Below are experts of layer 4 (counted from 0) of a mixture-of-experts language model. Rows are named router (the router's row for the expert), down (a neuron's output weights, with its number) and show model dimensions 0-127. Each number is 500 + 40 x the weight over its row's rms, rounded and kept within 0 to 999. Numbers have three digits each.
After each expert's rows: a language model's description of what the expert responds to; "raises" lists some tokens whose logits its average output raises strongly, later layers aside. This comes from a sample of Wikipedia text that the model never trained on.

# expert 58
router:494459397517525528469510470500456496535555536511482525534478525518596551454452561463577507474450543553528528528526570442474509526475555519468555554518509450451474511543468519577511469448511413465463501501521508510486523519474478519566551454444463521521440557484519490515461450498427534493495592491458515549493554443517517481465523473476444478480553494490452585506599471492521481515536
down0:587534562454552521512437523504504548496545514479478505477486587481483483478523418471476514516556443487471476560442481516493532459542507575502525548519462551534494632483457489535524513555542446518483470535524490449465528457528524490504517521574428503540499545503436580544542445547503504450441559452480450500454424474501498529497524526525598458506510492478512427506483552503468494518482
down1:551506554505535463530506524485407491577510509551531499486463468528466490451504441506556524577477479472542527554476537479536567512501456542466531516473497485494553531576545516444512519494524526520498511584572488463538470528493438541468498506539415452560601510434517578547511476499488445520516444452431505524532491496537532508532533516426473433507553462486445545430525440554520474480482
Description: Foreign name suffixes. Endings of non-English names and Latin species epithets like ati, ensis, atus, ali, plus Rural in village district names.
raises: " |", ".", "-", "\n", " ", " ("

# expert 61
router:503448449513552540465491451491447461567559496534465488561453528514562481469444513451548474456508562555553535532560559444494449543448548478462563549505537462470532467556502493561515484444500453479471485472485529556460527507457453537559518473493498491556442558527499517548490468466442560504550540482442543537442526502477463442460526459495451466451554442491458549537554454481529508560538
down2:518379523516522524554484487537514402495523462533516475412496526465477533460526575522519504502513459484523507463491448568528476521491520523496485519499471464501465559549537499487474546588500575520512451494460481541522463461572525511441498432518426603540446442483461535480510517555535526400505474525479519452500478527505549489521484535439385488494455501452495472535519537494492457452474
down3:488501521448602584504492469491469525561559495443583558468534514521510466512492516435491492555557472606489462565499510479460518547499400497517491539582514544497441453519500442487537524506514480475475465509475440542526501525576524541514565498413499484533489503525547518506547449469531515604514521483542481450437523564480517544503536534491558520546472521465509491502439532508468527551481
Description: Table separators and numbers. Spaces, pipes, commas and digits inside statistics and election tables, plus conjunctions like and or or between names.
raises: "ule", "ulation", "â"

# expert 47
router:508443441510548546458500440480441469568573508543478476552485522512570488469450522445541483462502558561541542528553563448481467543453543449470553545510539461460527479547514511563519484450507445475477480462482512547460517495448454537557525471482497485554442553520497503550482448479450564482555544478453525537437532473498459455458500456469448476453563444480449548538560459489543491557527
down0:464526505517561478473484492513451520498527523518451483497522524415524542470467538493569459494487563493473561574497489488484454468439526465459397473478438485522474507547510506437527457434503548473570498473469511512489498583451556465467489432446455489454472560484477526505490521474478518474511514535575546468514548584472532452452509426512518454455560539464414579539475544445448476477527
down1:526563528487388507480565480477487552488450535507465529480505501518499528543528472439526441424477456495476487451427485412483493497543460509521527467475554482576508570502512527567492569514520522479486502470582556477467427442523503522531490531548455535523501497483501429473482430453476507382544460510450480506507526454536482541519457485559487493540591546491475533567478502541558500478524
Description: Spaces and table numbers. Lone spaces before numbers, digits in table cells, incomes or dates, and symbols x and + in sports or results tables.
raises: " symbol", "rez", "aces"

# expert 20
router:516442430506529510499542500502445474512543532488527493531457492544536506513497565416485510509453538540581532511545535460471444572493513487496512569505523479449498456510524514605582450513498454488461463507489529509467477509501444536535496464498518514543397491518496486548487510535382536601520525428462560540482517480470483463491490465457505462479541437421492562483512441442561508534465
down0:414491581449470467470550429535546554499436418431527491492513487436558494503473506529500474471506504526535507532479469426500478468506517502555494504558483504481586517528586458565573511488487532522526467509486536458518429501450514438478489500507512484479445526483540408512471504504536498554456532451556488475485485522465479496429470558521423480539398493538563555547579503507482477484496
down1:527578512411523460460514486529507472520543533502517481496518571512495520463522514463528415462511556448402471516512423506456501527483555501599454487540480486520476559583520532515547548496425415562522500508515544489486438513622486474525431498563512507532541512439507532485473490503497531429498483507492568518482469506562471512518543486589507544449453561502508490479466481513535494499470
Description: Infobox field words. Labels and function words in infobox lines and taxonomy boxes, such as Final, Scientific classification, Location, Born, Directed by.
raises: "s", "-", ".", " and", ",", "a"

# expert 54
router:508442455513552541452491447474445453561565497548467490547473536522562481465460524445564484454499567560544510524560565445491461550450543478459570554502537460469510471557517495564521492453508450466465470467490511559464509498447446531557520471485483486550438546538477517538490467475444552499549549481452535535442534479506474450448504450485449472460553447493452557544563468477522492554526
down0:429583515561563436548476477497425472511530494552495522503518503534471497416435539511515552469485522475453551463574485559489480474522502487505439520466549455554530431505438526504461507463487502412474532494523486521461480445476456493531522516482476434479453447543493532496514444542520484548500413466504455436505556456482530498532522417379498563497513474467453445503552483501487531521533
down1:404435561412526501467494538547482448443516461491493498481551565487512560496591404484485490519484457497474431511534477479451512492523492494518525549534524505451494530531498424511472413552474544514521493500532481428503492466558526490510569494489482475471500439515557489518458559517507511444615494550505508468488530558496436533406562530448489489536538539502468484450562518483464512474467
Description: Suffixes and date digits. Noun suffixes like ation, ition, ure, ail completing words (resignation, transitioned, jail), plus in, been, and century or year digits.
raises: "ean", "aker", "on", "oon", "ons"

# expert 25
router:513459454524538551454498449494447467559562506524477485551471524524564478462454528442550482447494570554548530528567582456486454558444547462466571546513524452465513471553511504559513484449507446468469477482484506561465524496453444535558519467485482491557438541525472517550495472471440548486550552484452540542433525479501464471455509465488449460457558452490456555542558469478539490557532
down0:505555573520487411414516537453475462473496564556446474531571511463431490499524515461509450502536531473509516491422522507495527472498454478521482488510508514519501493471511496530436424513573560475541572518412557493534430413578530484485482542506464431465537482560484473498530607546515536548501502492448503526456505583525525453524491455504447531459459512541476455496535480529490479479545
down1:481527467516512536476525507507547502557510516396510483492479508521500509476483544521449500553485543612492545512523516522466496476499481447505447530475514452596447502446409460449462431497459423498481535498488538492449461442476455485481488560515509486492469458492478462519501501491494486516555506482495518527537515517466496529447418445508432490520532626536520449466655490456488552474504
Description: Name-internal word pieces. Pieces inside names and foreign words, and some digits in tables, e.g. Sen(edd), Patri(ot), Gob(i)iformes, him, himself.
raises: "DST", "pis", "rench", "Pl"

# expert 28
router:514454442508548544446505442474433456563567499540471488557475534510573493469455528450541484453482555547546524526552561456493464542451538476472564538495530452456521476563507500560517487445521438473474479478487516561462510493449452532560534467475505495557430550540497513543493458483440559480553561474462529541442532474505469452459503466473453461456553440485461549542560458489528490555542
down0:485524577544525529531483495440588528515466514552456457555499490491502425465498476501507536461499470539466536612557544513498508479532425469500437499512522579511504596494430525493491517529525533499539536558643534466536472445493480533485480488499515497532513517458478522490498506547547521510542478549470517463447448485520520487576513489536509503489517547419525504499463535507599509602488
down1:503497542521472498533543525440464397534432535476463498507449489457491495493554528551461490544570520478452532482536515488465528543521474584516435540564511451568531536497525571505569602528531425538449481458450481539423470534479523468478501451540574552520489499506462450495498516498400514483557575415530479480492492553498480489536471490518561506523447487496485547495477520551490541501480
Description: Digits and foreign names. Zeros and other digits in table cells, and pieces of South Asian or East Asian names like udd, ai, ong.
raises: "box", " debut", " stars", "ic", " star"

# expert 45
router:514481475506524528426506458463445479608600504539489505533472538534562518447467548499581489446502546582514552555527546493458490582466522501484522525474517433429530499528523515561507484463556415529497469470488507525476515531474469509541580478491501513542425525502495499573499437521462554506539522474474519540469536495500493466441486460451468466478518457461474516530523424507571490595527
down4:454496468531519516490510503523436474553495403524547462574441505502485486586441531495566507499502559471536541537520519493566466494478473481505438499525543521526520516454546492556439425454556530527555471517466462497451486530496583439507550488445518426473531516456531535514512546505454463513520493564509490427469427486551535477483521499511522526498543470578543528550463534522448398571458
down5:568453487517458578490526490518452441512484471443566540504457483504537478542478478526540526544477477459459516474550578503522539483529458439507488513518504560504524623494514503536528552452508492467480490483546482522504384501446477429409466553474536521474520507534534553564487414435506555453478526464514506457502450575512477477490522519478515516503527521478524541599485483481570465429487
Description: Zero digits in numbers. Digit 0 inside numbers, years and table statistics, e.g. 2002, 2010, 6.60, score cells "| 0 |".
raises: "ries", "ences", "ear", "j", "ensive", "uments"

# expert 19
router:517444437505553545453488457482450466563574505542471488533484518522561473464453522456543488455489565557543529531556568458484467550451539477478559542516540459459524476542517509555517475445510448466475487464487517557462514499446453537557538459481498490550430552528477521553494463462437560479550555466458524527437529480503467442458512448470448470459548441485449542550563456486530487559528
down0:496518524476542479538565475542482496530505535465478419563447524427469481436566487484477482519460467483546479517486522490496559576428510511436583543484559476448497476498551487541478520532505515507516514519496513500547508540539559458476463534542484550374520550556486498567544470506522548394489526509481500502539440534554499439455508428413497489488470583475551482541473490507501538510451
down1:436498450504496463536581490458508425520491483558498443481485463566456493465502526455429432524497549489544465430488483507521554410501489440493512554521531425449515514465497528528540516512585471548498506449497535490412509471462448544573448504401411569576471467511538469461512526481480530524480461516524481533490458450496553454478460534527509510500527481505542447531515539508439540515537
Description: Digits and mid-word pieces. Digits in sports tables and season years, plus mid-word letter pieces, e.g. Garc(ía), 2017–1(8), tele(ph)one.
raises: "isted", "uties", " offices", "ctor"

# expert 32
router:507444469498533528448532439503448478559557495547482548509523544534550511418457574467559511451526549532512517502536573481487469533454535453488540523513533454484496488525539500550495486438545448522472488499477529552480514494482469547536640470454467476550432514486490476560510431475458546483543558476448507546453533488498477465440524467425462469475554451462461529539533463459522426550529
down0:486456568412522557524471536518472520453534468541557518446532456472571558453510604474465492530547479486472500476481513535524473497507503472522470443459463581498500447451460450525563476577485506509526553566486493544579519535474498477424557515529449556547516471567463501535487557513552459446453454469491523471523519536447453543490490550535530519521514572493485475536514523424459533564492
down1:493472457484479472508507525515563354511461522468490469420519435522501523463481531497470515533421457529437482515495556514598507501505518541434520499557513448441547515523436404522540507478533509551533454470505534461464556499477500469534498396527451543473552502473495568492502519548529495480528517495507564527487488477555540527524446539537471434510469429508458485471486512432523493514418
Description: Digits and word middles. Digits in dates, years and counts, plus pieces inside long words, such as 1961, March 23, Con-sequ-ently, Add-itionally.
raises: "ilities", " Awards", "ries", "rial", "ried"

# expert 6
router:509489406524566541477490427545481498560528518563474514489425492539512528452482543496526475478514531526571514524553602453526457501476516521454508532521518457518526504497504516524480534432517502406487423510525506599481559515465456515546513461497464526545469536500441559560476450485425513512513537518446538530493538459547516461469500476516487526485509463449522526590629501510509472568495
down4:559526534473526450506492437528491464483567540540522537505458517533604572481505430467506445488482499566517549486539488436463552483552448514480466539494504446531470518581480564487502540510495558455514432448505471493557496568517562437524507499474536519553491480469469552522492540484443586525438473499497588491484526419501499438515537539437510503493497505534545478511467569603485525500505
down5:492452466572467502492558439451552410452475501525481518556514511562535553472419522485474492512477482493563433634505502502460544519483542498413511472436487439538455511550588485429446493528451541529516526522494523497446493496504460510538513597455490539511500488454486514480494498419521477462528536481503461547553447494494503510566458512551436485480525510478486476491572495536546515548524
Description: Life and career nouns. Biographical nouns like life, career, born, living, education, home, music, often after his or the, e.g. living conditions, until his death.
raises: ".", ",", " |", "-", " and", "\n"

# expert 24
router:500440453503542546449494462468452468558564498550472481550471518519566483460461524467544482442518567559553518527556559445490464552451544476466561555503528462460526468556521476556513482447506454471468478467480527556450516505442445534559525470500495484548443554533498520533499462471437560484564539485448519548440516488488457456455522463462451465458563445479453555531559469483547497561532
down0:514492507553467530445376477412393529533488452453461506443560427501487479478484468428498538509510512502544510497507474491446447525486466467468565512447457524507552518504484498523491537526502490455496533521422451540528494459449443558522486526548485483524505526537463503483505390421544531485485517494534555556447417534492510542539556536518481524494597545538476530477541530490525523516466
down1:389521515528470571455516510501567491555550541520497554539539551462519443487487436513519446559476514524563510615537450534492435447599488495483532518498514538593464510500503593500505509470505538520482526532465461502519527427510520513515498549433531478476526494538492488513498527504478531471610460396489414509507449521493486494527522502545520543510483510506550492448444484480532464514485
Description: Table pipes, word-final pieces. Table pipe separators and the, plus mid-word pieces like un in Zebulun or functions, and W in Wanderers.
raises: " of", " +", " official"

# expert 40
router:501441453505532530449514454484463469560574525542480512518496506497552513453425518470563469467476587559549549530562577432482469520456543474482525571504533450492511490539494496562499502460525464472470480481490513544493491494456444537558560458467478485571415516507476507552490448482462562465550546473463526530453544494532475457433523492489445434459544428476438562532556474485504474561514
down0:459491484498591462421450561524421440481487540446484493553454467510525542452554477555578474530412525523469497495448432510547533488558501504599477544437491543526559511458468486458503409484518501544468498486587528556546531527532496459521522444535494563576505519504485533509494500487475516502507476518464487462524421424445552545501480499535492442437487491501521460510523485461511536465507
down1:526573605487446528462465526494510525430530507466446532481474570503464506506520510550477470490582524496456498492542477570487448448491445528539558474457470561431506440393513475452498518575484547579472577516485484449475544515469520540504484547533531523485504489503502472538472612531546480559524488533421532488477500553460480488530492544538503571459452538521499510489539500505477498428499
Description: Fr/fl/cr clusters. Word-starting consonant clusters fr, fl, cr, br, Mr, as in fragment, frames, fröhlichen, and the pronunciation /fr/.
raises: ",", ".", " ", "ag", "\n", " and"

# expert 53
router:534456379490526535494514421531444475544562512551517519505511528490560510477471510469524495471488552525538552533560617437483493551493516454502525568499562482435530461512512484564530471452499462503447447480491505527466547507491454526523576424498466505527441515527500492558518475483407568487539549442471506546479520460531491468474479414464488500430568467496460521528532451495523510546492
down3:517546544484502541438554527459535517497452416471475437464423495505488545520456543517491472561494493560491476464568472469452518522550455572503543469476545488550535528455533392554526460548538553491470559440491511441491511513496548545474506513551478478482545472491501534492459477503514552574557422491458522499509490555511545505474439544456532595500503487515441421555543480513490555545533
down4:459451531542552496494464493514435497516521525504585455415488487499515467411519478486432435513481439464453496526501508486521487513494532435537550465578473563501528514466458554479477495498524490531517504507540490535445571521464512457539438473468526495561614491480558548493498545472458441594478504492460542433596524434487429532464506533492492482496540496497520479437536436515546553504475
Description: Time words, infobox fields. Nouns like years, century, period, died, and infobox labels like Scientific classification, Conservation status, Country, Release date.
raises: ".", "\n", " |", ",", "-", " of"